config.toml
d_model = 512
activation = "mish"
router_score = "sigmoid"
normalize_top_k = true
norm = "rmsnorm"
tie_embeddings = "early"
grad_clip = 2.0
seq_len = 1024
train_tokens = 462600000
steps = 3530
Below are experts of layer 5 (counted from 0) of a mixture-of-experts language model. Rows are named router (the router's row for the expert), up (a neuron's input weights, with its number) and show model dimensions 448-511. Each number is 200 + 20 x the weight over its row's rms, rounded and kept within 0 to 999.
After each expert's rows: "comes after" lists some tokens at least twice as common just before its tokens as in all text; "mostly gets" lists some tokens that are sent to it at least half of the time. This comes from a sample of Wikipedia text that the model never trained on. Tokens count by the router's weight.

# expert 18
router,211,198,196,182,214,226,188,196,200,191,209,195,212,179,201,210,195,174,226,194,212,163,198,157,183,197,195,202,186,205,202,186,237,209,179,182,224,196,216,199,155,214,227,194,182,205,196,197,205,230,196,215,234,210,210,199,221,181,197,180,220,172,229,221
up0,200,233,192,203,176,157,190,164,174,154,185,215,212,182,176,235,182,201,208,243,230,198,194,198,214,157,166,229,195,242,205,159,213,205,194,208,208,196,218,169,196,167,239,164,201,158,213,207,189,210,219,207,195,187,172,184,235,199,196,220,186,192,196,193
up1,195,226,216,225,219,205,199,213,216,189,175,189,230,209,214,171,172,196,202,174,217,237,205,230,245,213,195,199,200,223,214,167,209,230,194,250,194,141,222,159,197,203,181,202,202,228,212,188,211,210,217,206,186,194,224,167,203,206,183,176,242,203,182,174
up2,200,185,144,195,218,200,206,195,231,202,219,237,206,195,195,204,214,204,229,213,207,173,206,222,202,197,187,220,186,195,182,183,193,195,247,164,165,220,235,215,209,209,196,193,215,236,172,219,187,197,186,211,222,226,227,181,176,173,175,198,214,184,197,179
comes after: "| ", "|", " ", "; ", "–", "0 "
mostly gets: "MF ", "Episode", "DF ", "MPC ", "FW ", "GK "

# expert 47
router,213,219,226,227,204,184,221,224,197,158,188,220,232,209,190,174,190,216,215,187,185,175,209,210,195,220,210,233,191,217,186,184,193,203,205,179,195,170,227,195,206,217,182,189,205,205,212,155,220,205,229,213,178,201,221,218,196,210,182,166,237,208,187,209
up0,203,197,222,170,185,214,186,177,230,175,255,208,190,209,196,198,179,195,166,184,196,211,211,174,193,207,207,197,176,203,193,197,225,254,191,191,207,209,192,165,208,162,180,189,195,195,192,212,217,214,211,230,194,168,215,200,199,240,193,170,228,186,173,207
up1,217,198,232,218,235,229,196,191,235,172,213,196,198,194,173,204,181,192,216,193,197,225,198,220,214,185,223,174,183,212,206,194,219,203,200,223,240,201,212,187,179,180,210,195,248,187,208,192,186,187,212,194,193,206,198,208,172,235,217,186,197,211,196,221
up2,199,216,182,236,216,177,201,215,202,180,204,181,160,177,227,185,180,207,230,157,186,197,189,225,219,243,220,243,213,193,204,202,200,194,220,208,184,209,209,204,228,205,203,183,210,169,164,221,207,200,147,186,242,194,218,172,234,214,214,218,203,179,185,171
comes after: "of ", "and ", "List ", "for ", "other ", "-"
mostly gets: "several ", "many ", "among ", "these ", "various ", "These "

# expert 48
router,218,192,171,187,220,196,211,243,217,201,187,232,206,169,165,195,198,171,232,155,226,235,175,178,174,202,177,201,212,182,209,224,216,184,212,212,217,183,234,227,176,203,199,221,152,171,239,189,210,209,166,189,191,195,239,172,187,192,183,198,214,190,201,217
up0,204,238,187,182,191,224,181,218,211,179,213,187,211,226,242,241,177,165,198,187,222,211,202,207,187,182,183,209,166,210,228,185,230,164,171,202,206,197,170,234,201,189,203,217,213,187,231,203,177,203,223,184,199,192,206,170,198,187,196,200,196,179,204,178
up1,198,176,168,197,199,206,191,189,185,166,192,254,226,215,189,159,224,211,208,220,231,235,167,214,194,195,179,172,218,212,196,189,224,216,232,183,220,196,216,206,202,192,192,231,205,209,158,211,206,201,189,201,162,216,190,163,187,185,204,228,213,169,202,194
up2,203,211,195,201,232,223,186,198,196,180,199,215,206,195,202,164,186,214,202,222,218,248,194,207,215,192,222,186,167,207,209,180,246,193,197,173,215,208,224,215,185,180,205,203,178,166,184,203,174,197,200,186,185,201,216,193,180,206,229,200,163,171,204,189
comes after: "in ", "In ", ",", "(", ", ", "201"
mostly gets: "195", "190", "193", "197", "192", "187"

# expert 21
router,226,196,234,219,213,188,207,206,197,144,195,199,233,219,177,199,219,210,222,206,201,194,173,207,228,223,229,192,175,226,201,209,204,163,200,125,193,196,232,197,211,239,163,174,226,185,221,203,194,196,204,209,176,215,198,197,226,201,185,170,195,174,189,190
up0,208,178,194,213,222,196,185,187,238,203,200,185,185,187,179,167,156,165,199,190,139,190,184,226,178,205,208,217,221,203,204,168,231,196,196,184,196,188,199,194,175,225,206,180,219,177,198,178,224,183,236,224,176,209,177,211,152,204,178,220,215,237,219,215
up1,216,189,187,224,169,182,178,220,203,190,210,202,247,194,220,195,179,168,205,205,168,184,191,189,197,182,197,193,219,204,217,214,245,218,195,169,178,233,239,201,218,192,184,203,191,188,206,189,162,188,153,225,165,196,213,211,197,216,229,206,172,179,218,162
up2,160,210,209,181,226,166,232,202,224,172,210,161,193,181,176,187,239,236,209,211,168,205,233,228,208,197,181,190,172,218,226,200,211,184,184,188,179,192,205,206,214,198,233,210,203,192,183,177,225,149,206,189,201,180,197,189,185,210,191,180,224,176,202,190
comes after: "the ", "of ", "in ", "for ", "at ", "to "
mostly gets: "the ", "The ", "@ ", "creation ", "Battle ", "establishment "

# expert 30
router,210,220,206,169,202,202,195,212,180,179,193,226,208,211,191,198,198,184,222,197,197,193,193,171,172,185,203,185,167,201,212,193,232,205,189,190,215,202,215,203,155,199,228,189,171,215,196,204,195,223,189,210,218,219,200,193,233,162,179,194,191,179,223,217
up0,217,174,231,187,211,177,250,216,253,204,189,225,201,203,199,206,210,198,173,198,240,185,185,192,175,184,226,189,199,192,211,212,187,188,218,164,193,212,207,241,215,198,243,196,182,206,218,201,184,214,199,231,212,190,200,195,228,219,179,238,198,181,210,185
up1,211,209,189,172,224,212,214,182,175,192,215,188,236,210,190,168,217,190,195,183,208,203,181,195,195,178,237,237,236,215,217,207,226,192,216,235,202,207,214,218,211,180,216,180,243,179,203,202,201,208,223,160,159,166,184,196,166,187,189,192,223,209,191,216
up2,199,158,171,209,186,192,186,202,208,208,206,236,219,217,195,219,166,166,200,168,205,193,169,192,163,162,207,188,191,194,202,173,196,225,228,209,217,195,194,202,196,186,162,178,209,205,207,193,220,215,208,213,218,189,203,240,206,229,198,184,232,200,175,185
comes after: "| ", "|", " ", ".", ")", "200"
mostly gets: "Episode", "Nominated", "Tournament"

# expert 45
router,230,209,197,256,200,165,196,214,211,176,169,239,231,185,169,194,211,187,197,205,223,231,198,200,164,190,191,239,207,184,203,211,204,169,192,212,196,184,203,201,223,210,191,212,247,213,199,196,223,173,183,182,218,205,202,211,199,193,230,165,229,174,183,198
up0,200,185,214,179,166,184,201,208,226,192,207,190,179,194,190,181,203,199,232,166,180,215,197,209,193,175,173,239,198,166,195,216,178,174,195,204,218,232,202,193,197,187,165,181,203,163,220,214,229,190,196,181,191,215,193,170,184,196,212,177,198,239,213,157
up1,217,227,223,184,202,212,217,197,203,203,164,201,211,154,195,210,203,192,216,201,210,218,185,221,173,209,193,203,188,179,219,212,189,198,231,199,242,215,194,207,199,183,158,203,211,215,194,193,195,203,200,224,212,194,196,167,212,196,176,165,248,236,183,199
up2,167,206,212,182,225,172,206,200,229,239,215,187,208,197,187,176,190,173,170,187,169,245,193,196,173,179,156,221,203,213,219,176,208,181,175,216,241,182,195,193,183,186,188,190,192,186,219,230,222,205,211,179,223,190,219,230,199,157,218,195,220,173,200,172
comes after: "a ", "with ", "to ", "of ", "'", "an "
mostly gets: "An ", "initial ", "specific ", "reduce ", "extensive ", "significant "

# expert 1
router,213,199,197,234,200,157,216,198,194,198,223,210,212,223,194,199,203,184,177,204,210,189,170,243,199,175,198,205,188,224,177,213,204,172,186,170,223,176,192,189,193,229,212,212,230,209,178,197,221,202,199,205,202,221,226,192,187,217,179,192,246,197,223,170
up0,209,202,159,201,213,213,193,184,198,162,188,161,201,203,230,210,187,187,151,217,221,149,185,191,179,213,217,188,183,182,193,205,204,230,189,219,201,214,206,194,175,178,182,211,204,203,243,208,173,215,201,207,182,207,183,208,180,191,202,215,221,197,194,175
up1,213,203,178,163,168,184,203,205,234,162,182,203,225,212,195,209,212,167,199,203,193,181,239,208,217,190,212,192,195,157,243,233,194,181,211,202,238,184,218,207,222,185,166,286,200,166,208,160,173,232,193,182,215,237,204,200,229,204,183,203,227,187,205,223
up2,184,193,174,214,182,210,198,193,188,192,156,204,221,178,213,163,175,209,216,170,166,207,159,208,177,211,203,164,197,208,247,189,200,221,194,225,194,224,158,207,228,172,221,180,195,201,224,224,222,198,202,230,189,218,186,213,194,200,190,199,228,192,175,178
comes after: "in ", "the ", "In ", "of ", "from ", "during "
mostly gets: "early ", "throughout ", "Early ", "late ", "southern ", "middle "

# expert 50
router,224,224,198,226,188,206,216,203,169,208,176,217,196,207,176,192,227,213,218,169,216,227,199,156,222,202,177,217,222,216,207,189,222,187,177,214,224,193,201,202,208,204,199,220,193,208,201,172,196,216,193,206,161,196,203,169,219,195,193,191,168,165,204,224
up0,165,198,198,192,198,202,198,207,186,207,192,218,207,195,177,173,194,180,203,218,181,182,190,187,215,169,194,214,218,183,201,221,203,211,181,181,181,208,232,231,194,210,216,220,215,177,208,207,213,185,194,204,190,195,180,183,167,213,193,212,227,178,211,193
up1,189,221,216,205,181,213,190,203,196,212,167,234,209,190,197,196,241,198,205,190,193,221,201,208,210,199,235,221,203,229,198,164,233,200,167,174,200,186,217,183,199,227,211,205,189,164,211,190,177,180,207,219,202,197,219,187,192,182,189,176,233,228,168,180
up2,229,190,194,161,210,171,221,235,212,203,202,219,210,198,148,193,191,187,186,216,228,217,204,175,230,192,171,210,203,216,199,195,219,199,178,202,196,152,211,214,180,210,179,220,221,179,173,210,200,192,210,196,175,227,209,167,209,179,209,171,223,238,185,161
comes after: "|", "\n", " ", ")", "% ", "|---|---|---|---|---|---|"
mostly gets: "|---|---|---|---|---|---|", "|---|---|---|---|", "|---|---|---|---|---|", "|---|---|", "|---|---|---|", "±% "

# expert 36
router,183,196,229,215,182,169,191,179,210,191,200,217,222,253,190,205,204,192,219,194,212,217,223,180,195,213,180,191,199,204,186,198,191,205,183,230,184,167,223,214,198,233,178,226,188,221,214,194,205,203,179,222,195,207,206,171,179,196,209,163,214,190,215,185
up0,164,208,202,192,214,191,181,227,171,191,187,172,187,189,168,237,196,175,223,193,199,221,185,198,222,197,218,185,199,179,195,221,206,182,185,210,209,194,212,178,187,208,181,225,167,162,214,205,184,215,223,171,212,219,206,161,222,179,220,199,189,197,192,212
up1,190,192,214,223,178,168,194,158,235,222,178,180,172,211,198,172,193,188,213,218,192,185,225,239,209,235,199,162,221,183,209,190,213,230,194,193,221,157,236,185,220,182,197,226,162,194,188,197,186,184,202,236,209,179,217,196,210,203,189,159,229,191,253,208
up2,214,201,238,194,219,196,150,230,206,222,178,213,206,229,180,227,190,219,232,229,187,213,196,224,189,180,184,207,231,237,209,213,202,191,196,198,204,171,214,208,180,161,173,185,200,239,213,192,202,150,227,197,225,173,235,201,214,210,191,165,208,197,204,238
comes after: "\n", "\n\n", "=", " ", "- ", "|"
mostly gets: "|---|---|---|---|---|---|---|---|---|", "|---|---|---|---|", "|---|---|---|---|---|", "Location ", "|---|---|---|", "= "

# expert 2
router,193,200,204,184,246,197,205,174,170,179,207,202,201,211,206,194,218,166,235,183,236,227,192,196,189,233,152,218,189,212,193,172,206,217,176,201,187,184,207,235,163,166,212,190,194,202,196,213,225,229,207,211,178,193,217,214,216,175,185,192,189,188,198,180
up0,197,174,203,158,234,205,228,195,198,210,199,227,212,198,180,212,191,202,199,201,217,161,218,230,217,147,206,208,190,195,198,185,239,169,199,178,197,202,221,180,173,183,166,166,167,201,195,204,200,199,219,192,206,184,220,206,186,197,196,172,141,195,200,242
up1,191,199,205,188,187,186,173,209,181,168,195,187,222,200,190,158,237,229,207,231,229,260,205,198,173,195,226,205,197,223,196,179,217,232,175,196,204,203,197,194,227,178,173,210,200,191,190,214,189,211,206,200,215,197,185,207,180,213,205,218,216,211,194,190
up2,173,186,198,210,246,192,212,163,216,225,201,224,206,198,195,202,204,212,203,217,183,197,239,210,217,207,235,196,200,220,186,215,227,215,205,206,177,229,212,220,211,187,201,193,187,225,179,149,235,220,168,206,170,242,219,201,215,189,199,171,223,179,180,183
comes after: "\n", "- ", ")", "|", ";", " "
mostly gets: "Founded", "Elevation", "Website", "Label", "Insecta", "Language"

# expert 53
router,202,216,212,202,215,156,228,217,193,194,213,196,229,195,181,206,220,230,206,176,200,205,187,201,217,193,172,233,207,209,182,236,229,218,200,207,218,198,203,237,219,214,183,177,227,215,258,225,205,205,188,195,199,189,230,192,187,194,172,185,219,181,211,159
up0,190,213,182,174,193,240,215,191,196,204,221,216,233,181,217,200,219,172,236,195,182,157,176,198,196,175,223,225,174,199,241,199,164,215,189,203,181,189,182,207,232,165,230,260,195,178,168,197,191,205,225,196,237,203,217,194,175,201,198,177,209,152,204,202
up1,211,191,197,214,185,188,209,189,183,207,191,219,199,165,194,184,215,228,195,210,217,172,181,187,178,168,199,221,221,195,169,175,218,174,196,197,236,208,212,199,194,180,203,202,201,185,199,263,203,193,219,230,187,212,222,239,202,159,189,212,163,195,231,194
up2,210,194,225,183,196,192,216,233,181,183,193,195,177,242,235,198,210,191,159,174,207,220,206,235,207,249,211,242,188,210,197,165,222,195,225,202,193,171,229,180,213,216,204,216,203,193,193,196,224,197,182,210,187,204,205,227,179,234,198,178,209,184,226,170
comes after: ". ", "The ", ", ", "the ", "that ", "'"
mostly gets: "who ", "It ", "These ", "This ", "There ", "Its "

# expert 6
router,226,212,218,160,196,193,213,192,217,193,205,218,212,219,196,202,215,184,240,219,222,196,184,159,174,189,180,204,182,200,216,184,205,198,171,211,216,179,200,196,176,200,211,187,178,220,210,182,188,234,178,218,207,214,217,183,223,184,176,165,200,191,217,206
up0,187,224,211,195,205,178,202,214,174,240,167,228,195,197,197,208,194,173,189,205,217,186,210,206,207,218,227,209,182,202,230,217,206,204,201,212,214,188,206,246,212,208,214,208,211,176,220,208,194,190,170,231,202,186,189,154,177,187,186,216,201,234,191,199
up1,217,191,222,226,168,201,175,207,202,164,189,207,233,224,204,206,192,178,207,201,204,194,204,217,224,206,155,184,227,194,234,182,211,205,172,213,238,210,241,183,191,204,204,217,217,174,200,207,187,193,204,206,226,196,224,201,229,175,192,169,222,181,227,166
up2,184,223,199,186,183,208,212,195,170,227,194,180,185,180,171,185,227,200,179,203,232,214,184,194,208,189,179,197,208,206,171,203,206,214,202,156,211,231,207,219,203,206,165,180,216,187,182,206,231,227,166,213,172,210,193,174,180,189,167,223,218,189,170,212
comes after: "| ", "|", ",", ".", "–", "6"
mostly gets: "LINEAR ", "Candidate ", "hp", "addition", "\")"

# expert 3
router,188,203,219,218,170,175,238,246,193,183,198,205,244,210,182,164,194,185,219,203,231,185,182,175,174,208,194,201,212,228,208,215,197,188,197,252,190,167,221,214,220,160,202,227,218,196,189,198,189,219,164,212,195,193,211,188,198,198,166,190,225,179,217,199
up0,236,203,248,174,198,216,187,205,213,218,173,224,191,228,197,205,213,198,235,224,225,218,198,202,209,194,236,182,245,194,207,194,234,199,179,184,170,193,234,197,193,192,249,232,195,186,158,197,183,190,179,202,223,187,216,225,243,209,193,178,200,198,210,212
up1,189,227,200,168,198,205,170,191,229,183,207,216,226,186,210,228,237,159,212,191,221,209,252,241,198,162,188,207,179,204,233,174,200,173,207,225,215,217,199,204,235,214,207,159,188,198,201,228,191,179,203,191,213,175,207,235,195,192,194,192,198,231,238,168
up2,202,183,228,191,199,203,195,244,180,211,195,229,216,179,224,204,213,198,187,226,180,195,192,208,179,216,183,185,166,161,192,180,217,238,166,171,209,222,202,198,183,195,187,233,197,209,200,177,237,200,211,186,220,189,214,175,244,181,241,186,208,171,195,191
comes after: "the ", "a ", "his ", "The ", "s ", "first "
mostly gets: "areas ", "events ", "ations ", "parts ", "books ", "ments "

# expert 13
router,203,195,241,190,204,184,201,216,175,209,199,212,218,207,199,187,207,200,230,213,192,204,184,183,191,170,219,168,151,220,228,192,229,252,224,288,173,205,215,193,186,202,207,205,201,220,229,236,199,222,199,183,186,224,185,194,213,155,202,197,228,192,191,244
up0,201,227,227,182,190,207,201,209,210,213,171,206,208,215,194,179,192,180,193,177,180,213,177,210,213,197,196,191,182,194,193,222,215,217,184,201,214,229,208,205,207,187,217,178,192,187,159,243,169,201,179,243,217,167,231,213,252,168,201,211,171,201,188,190
up1,207,170,197,250,209,190,201,211,170,153,225,200,227,195,198,228,187,190,216,204,208,203,197,226,184,210,202,199,170,202,218,165,198,190,214,220,169,228,203,241,186,228,194,207,187,184,224,199,165,200,233,221,170,193,203,214,177,196,218,207,206,188,229,219
up2,193,189,220,180,179,191,196,199,187,180,198,218,214,208,151,233,209,210,195,197,194,223,173,175,206,204,209,181,188,233,192,179,225,237,184,163,215,193,212,200,187,178,186,210,206,199,235,193,203,220,227,209,158,202,172,169,178,172,216,169,191,208,198,198
comes after: ".", "==", "|", ")", "===", "="
mostly gets: ".\"", "\".", ").", "=", ")===", "Animalia"

# expert 11
router,213,197,207,164,192,202,205,227,198,204,203,199,217,197,201,192,200,177,238,173,232,193,187,143,183,195,201,208,190,221,204,197,209,214,174,169,245,204,214,193,149,201,207,190,160,207,210,192,201,219,200,230,214,226,213,182,214,166,216,175,224,188,235,215
up0,184,212,212,174,178,200,171,180,191,190,222,231,201,196,219,184,166,201,185,185,198,215,201,203,255,181,163,194,216,200,196,164,194,219,190,206,191,192,204,183,188,209,215,213,200,200,222,231,204,157,201,188,169,230,187,202,174,194,178,167,208,195,229,199
up1,234,234,174,214,228,179,228,209,232,196,167,256,203,134,181,184,206,234,206,226,203,202,189,208,202,177,145,244,206,215,217,162,196,179,206,174,176,180,218,173,213,195,180,230,193,231,219,218,205,216,199,196,228,222,206,203,183,203,226,186,220,170,161,197
up2,184,189,213,182,159,182,212,200,198,195,164,241,207,211,211,173,204,206,177,197,171,198,158,209,184,197,185,182,184,172,183,193,236,198,184,204,215,222,185,239,212,187,200,214,206,232,251,210,206,210,180,178,232,218,197,192,192,201,214,188,225,187,211,205
comes after: "| ", "|", ".", " ", "201", "200"
mostly gets: "Rep ", "----", "tick ", "● ", "hp", "Opposition "

# expert 62
router,219,209,201,171,201,214,213,195,198,179,205,206,231,192,200,190,223,184,213,189,241,188,159,175,185,187,177,205,165,188,197,219,210,202,165,202,203,202,226,200,186,222,211,200,183,207,193,173,195,204,179,215,231,197,192,193,233,179,180,183,201,195,229,215
up0,231,210,178,207,220,216,237,215,213,187,203,192,213,187,197,175,198,202,262,215,191,194,164,173,204,216,219,189,182,159,206,192,221,210,202,170,202,195,193,220,225,205,214,206,200,179,201,207,220,204,213,228,200,217,197,159,227,175,170,183,192,212,226,202
up1,208,192,201,189,195,202,215,203,204,202,200,221,193,196,202,191,182,162,201,186,167,228,155,164,200,188,205,188,219,247,192,174,231,205,227,225,197,174,216,202,191,221,204,215,163,229,231,209,217,188,232,155,198,193,186,190,182,188,182,190,231,196,216,204
up2,206,181,235,181,202,226,237,202,239,200,178,212,215,227,199,191,232,189,249,214,209,195,205,222,241,217,205,222,185,208,188,177,182,191,201,217,199,249,193,184,201,206,193,175,167,180,181,181,206,199,185,231,192,207,200,192,201,240,214,176,196,144,187,190
comes after: "| ", "; ", "–", "|", ".", "0"
mostly gets: "● ", "Apps ", "Goals ", "Opposition ", "tick ", "AT "

# expert 20
router,193,203,195,183,205,183,180,209,213,218,203,192,195,192,206,213,189,193,225,191,196,174,186,152,195,174,212,225,219,182,215,154,196,183,169,219,237,182,220,201,161,207,200,187,197,218,217,184,188,224,193,210,225,191,186,188,219,186,191,173,220,185,214,208
up12,198,167,234,219,191,186,193,246,157,199,211,210,202,172,197,223,199,199,199,155,199,172,209,190,191,212,220,224,226,206,206,186,215,212,175,219,218,184,206,208,204,181,182,168,250,229,216,189,169,237,193,188,178,163,172,201,198,220,174,153,190,179,223,167
up13,183,196,209,155,172,221,209,190,209,212,164,205,234,170,200,219,218,175,196,197,190,182,175,202,184,209,223,224,198,226,209,188,233,183,165,235,210,219,228,217,179,226,168,217,185,163,205,191,240,186,187,206,185,190,173,195,189,191,156,197,202,180,206,163
up14,208,177,187,147,183,181,220,191,199,214,203,215,213,190,204,172,196,228,180,183,211,170,184,192,229,233,227,158,204,205,189,190,216,224,214,193,231,225,229,213,199,181,214,223,168,186,204,212,239,196,228,222,191,200,199,197,190,183,185,201,157,181,169,186
comes after: "| ", " ", "; ", "0 ", ") ", "— "
mostly gets: "JPL ", "Undisclosed ", "%; ", "–; ", "voyage ", "Notes "

# expert 59
router,215,207,210,161,204,206,181,200,186,197,216,216,197,210,189,202,212,177,238,218,208,204,171,184,173,195,186,209,167,205,216,203,196,217,175,201,235,202,217,196,165,207,205,187,183,195,187,185,190,207,187,230,208,204,200,177,222,193,189,193,180,194,217,213
up0,218,165,188,198,204,172,217,177,152,179,211,237,202,209,200,212,180,158,224,232,192,190,211,205,216,160,182,249,193,177,195,237,212,161,194,212,184,189,213,201,230,187,208,208,188,186,197,184,225,210,178,201,178,204,211,172,153,176,196,230,184,168,229,200
up1,196,197,218,211,224,167,205,233,243,185,222,229,198,196,187,178,260,214,203,226,230,228,187,187,208,197,196,188,205,216,206,203,214,193,217,213,180,207,209,191,226,171,172,212,224,181,198,191,217,222,183,220,187,213,205,228,191,203,191,235,223,214,187,206
up2,208,198,221,177,186,170,240,210,229,194,190,244,190,187,179,216,173,182,164,217,163,208,202,192,165,177,175,203,180,234,208,198,245,185,182,192,208,198,216,195,149,235,194,177,182,215,217,188,207,210,214,205,208,175,251,216,212,171,170,183,205,165,214,161
comes after: "| ", "|", "–", ":", "; ", "201"
mostly gets: "Nominated ", "\".", "forces", "vocals", "drums", "Chevrolet "

# expert 60
router,229,190,192,183,209,196,203,215,208,196,164,206,233,195,210,201,198,201,231,213,181,208,196,215,190,147,176,205,199,233,197,191,198,188,163,216,231,187,194,213,185,192,187,166,209,190,196,183,209,169,200,205,215,207,173,196,195,166,235,210,207,220,206,222
up0,237,187,205,161,226,239,183,167,223,206,213,231,185,220,207,203,203,180,147,220,188,185,217,196,200,228,211,187,211,169,199,186,178,183,195,220,184,218,176,234,182,186,221,243,175,191,177,169,206,207,212,210,187,218,201,186,224,192,190,211,187,192,212,208
up1,176,208,202,188,215,198,173,218,181,224,185,196,217,179,199,175,200,205,141,208,201,189,188,207,227,206,215,214,224,204,184,221,216,157,173,187,200,210,207,219,232,176,153,238,201,204,199,222,209,222,197,198,178,189,207,213,188,183,239,219,203,139,182,227
up2,215,208,228,227,190,156,225,224,214,176,216,212,209,201,186,206,215,197,214,195,193,222,215,206,195,216,238,196,196,226,191,213,202,245,171,178,176,225,222,178,219,216,206,211,215,216,210,202,227,147,199,200,201,193,179,180,211,212,195,222,237,220,161,169
comes after: "| ", ":", "–", "°", ".", " "
mostly gets: "±% ", "Episode", "MPC ", "Notes ", "Pts ", "JPL "

# expert 73
router,183,194,253,196,228,205,184,239,183,150,161,196,197,235,212,182,191,211,191,168,200,196,184,205,192,197,185,165,195,224,224,188,184,186,183,197,205,183,211,221,162,208,189,175,196,177,215,181,224,221,218,197,228,194,230,193,185,188,208,215,226,187,220,232
up0,226,231,214,207,208,241,179,230,186,171,214,179,208,165,191,204,188,178,211,214,190,189,184,195,174,224,206,210,197,209,229,170,214,180,238,204,204,221,219,195,177,232,215,180,203,220,189,214,187,175,189,197,211,190,160,218,220,213,207,215,211,221,182,222
up1,205,236,191,181,220,191,213,228,238,171,203,228,195,146,215,223,191,202,215,227,227,217,191,197,174,184,197,181,200,219,227,223,191,202,177,158,172,206,223,213,215,206,179,183,164,211,214,193,195,186,190,230,197,231,199,208,195,177,211,210,194,209,173,202
up2,215,190,221,157,198,188,210,197,214,207,173,242,201,209,225,216,170,185,224,219,172,186,198,200,203,195,179,229,203,191,202,188,212,216,235,202,209,159,188,196,183,197,238,214,159,252,180,147,225,233,208,218,177,175,193,196,183,215,204,224,207,147,201,194
comes after: "| ", "0 ", "1 ", " ", ") ", "2 "
mostly gets: "—; ", "PTS ", "TKO ", "KO ", "–; ", "\": "

# expert 5
router,224,204,207,155,194,196,181,217,182,199,193,212,223,188,207,210,184,207,215,198,214,169,187,172,192,207,177,201,181,210,203,210,189,197,185,197,233,181,214,201,174,190,179,198,211,170,199,193,203,204,164,236,228,196,212,176,246,180,189,184,202,212,219,208
up0,213,209,226,212,199,167,208,179,193,204,187,224,225,199,179,210,238,191,233,220,211,222,202,221,209,157,226,209,206,220,207,241,246,191,184,187,172,222,238,182,187,202,222,187,184,194,254,204,175,161,238,213,191,213,218,197,175,212,218,230,233,201,198,166
up1,199,166,201,217,206,198,186,200,193,185,194,202,187,213,161,214,195,203,186,203,199,180,183,188,198,217,193,194,195,227,213,237,244,190,156,176,210,217,217,183,232,214,194,214,201,191,201,210,195,219,240,193,211,223,216,165,200,216,194,184,212,222,202,206
up2,192,209,210,204,197,206,208,202,163,197,201,198,181,212,175,208,184,146,229,203,209,230,221,207,208,188,189,226,186,191,216,175,189,193,154,210,209,204,206,214,200,172,201,254,209,206,220,194,203,199,183,192,188,179,177,183,213,200,210,193,206,180,233,199
comes after: "| ", "–", ".", "1 ", "′", " "
mostly gets: "Yes ", "kW ", "● ", "Strong", "inct ", "Prec"

# expert 63
router,190,219,161,195,217,175,210,237,197,192,220,222,230,214,142,168,144,217,205,197,234,204,211,191,218,176,184,222,229,221,220,202,205,214,204,194,177,216,237,184,210,190,190,204,215,216,226,203,207,195,195,218,188,235,234,206,180,202,190,181,227,202,248,212
up0,222,170,190,171,201,204,202,208,201,211,214,235,215,217,229,173,209,176,238,205,215,197,151,193,214,183,173,206,191,223,205,181,204,213,167,237,215,190,231,205,203,201,177,163,194,183,222,200,183,205,213,163,218,218,200,220,218,199,171,238,211,181,241,219
up1,205,228,160,186,227,202,194,167,192,196,193,191,223,173,208,196,188,167,195,179,206,210,212,229,197,182,174,204,193,175,184,215,205,159,210,218,209,187,176,210,216,171,192,203,184,215,212,198,220,183,203,161,207,194,215,221,179,226,183,208,214,239,227,192
up2,189,223,168,146,185,201,224,197,222,193,209,205,188,189,217,200,212,198,186,204,188,217,197,191,200,190,184,199,175,196,219,196,230,162,210,201,186,203,197,236,198,233,195,189,168,176,201,229,211,211,202,200,207,206,180,238,213,182,170,183,185,217,214,195
comes after: "the ", "of ", "by ", "'", "to ", "United "
mostly gets: "Commission ", "Committee ", "Royal ", "Board ", "Federal ", "government "

# expert 25
router,199,199,195,158,204,210,199,218,201,196,180,197,194,197,176,195,226,197,217,198,211,186,181,162,176,204,178,220,205,209,213,186,205,213,187,209,229,206,183,203,188,204,209,205,155,159,199,191,208,224,171,225,213,211,197,194,227,176,194,185,181,196,226,215
up0,245,217,197,165,195,233,194,214,172,213,175,210,219,216,187,158,201,199,172,154,205,230,214,202,192,196,213,204,176,199,170,223,236,224,191,190,216,216,237,196,169,174,230,206,140,156,172,171,212,213,175,203,216,209,206,181,214,228,200,243,210,175,196,188
up1,185,205,201,196,180,235,226,221,190,179,207,208,218,161,179,220,209,188,176,209,176,217,179,201,177,206,258,230,152,181,209,200,246,250,226,216,188,155,192,225,207,187,192,225,189,171,207,186,159,183,180,227,168,183,185,187,202,191,198,187,175,212,200,178
up2,197,167,217,197,183,191,239,203,216,181,194,237,196,197,210,202,229,205,201,175,185,211,198,166,191,220,185,184,205,202,231,216,195,174,209,167,149,201,224,198,239,183,177,213,209,175,174,190,185,204,167,212,217,175,211,174,197,221,192,192,194,194,213,199
comes after: "| ", ".", "1 ", "2 ", "0 ", "3 "
mostly gets: "FW ", "GD ", "Votes ", "MF ", "Candidate ", "TKO "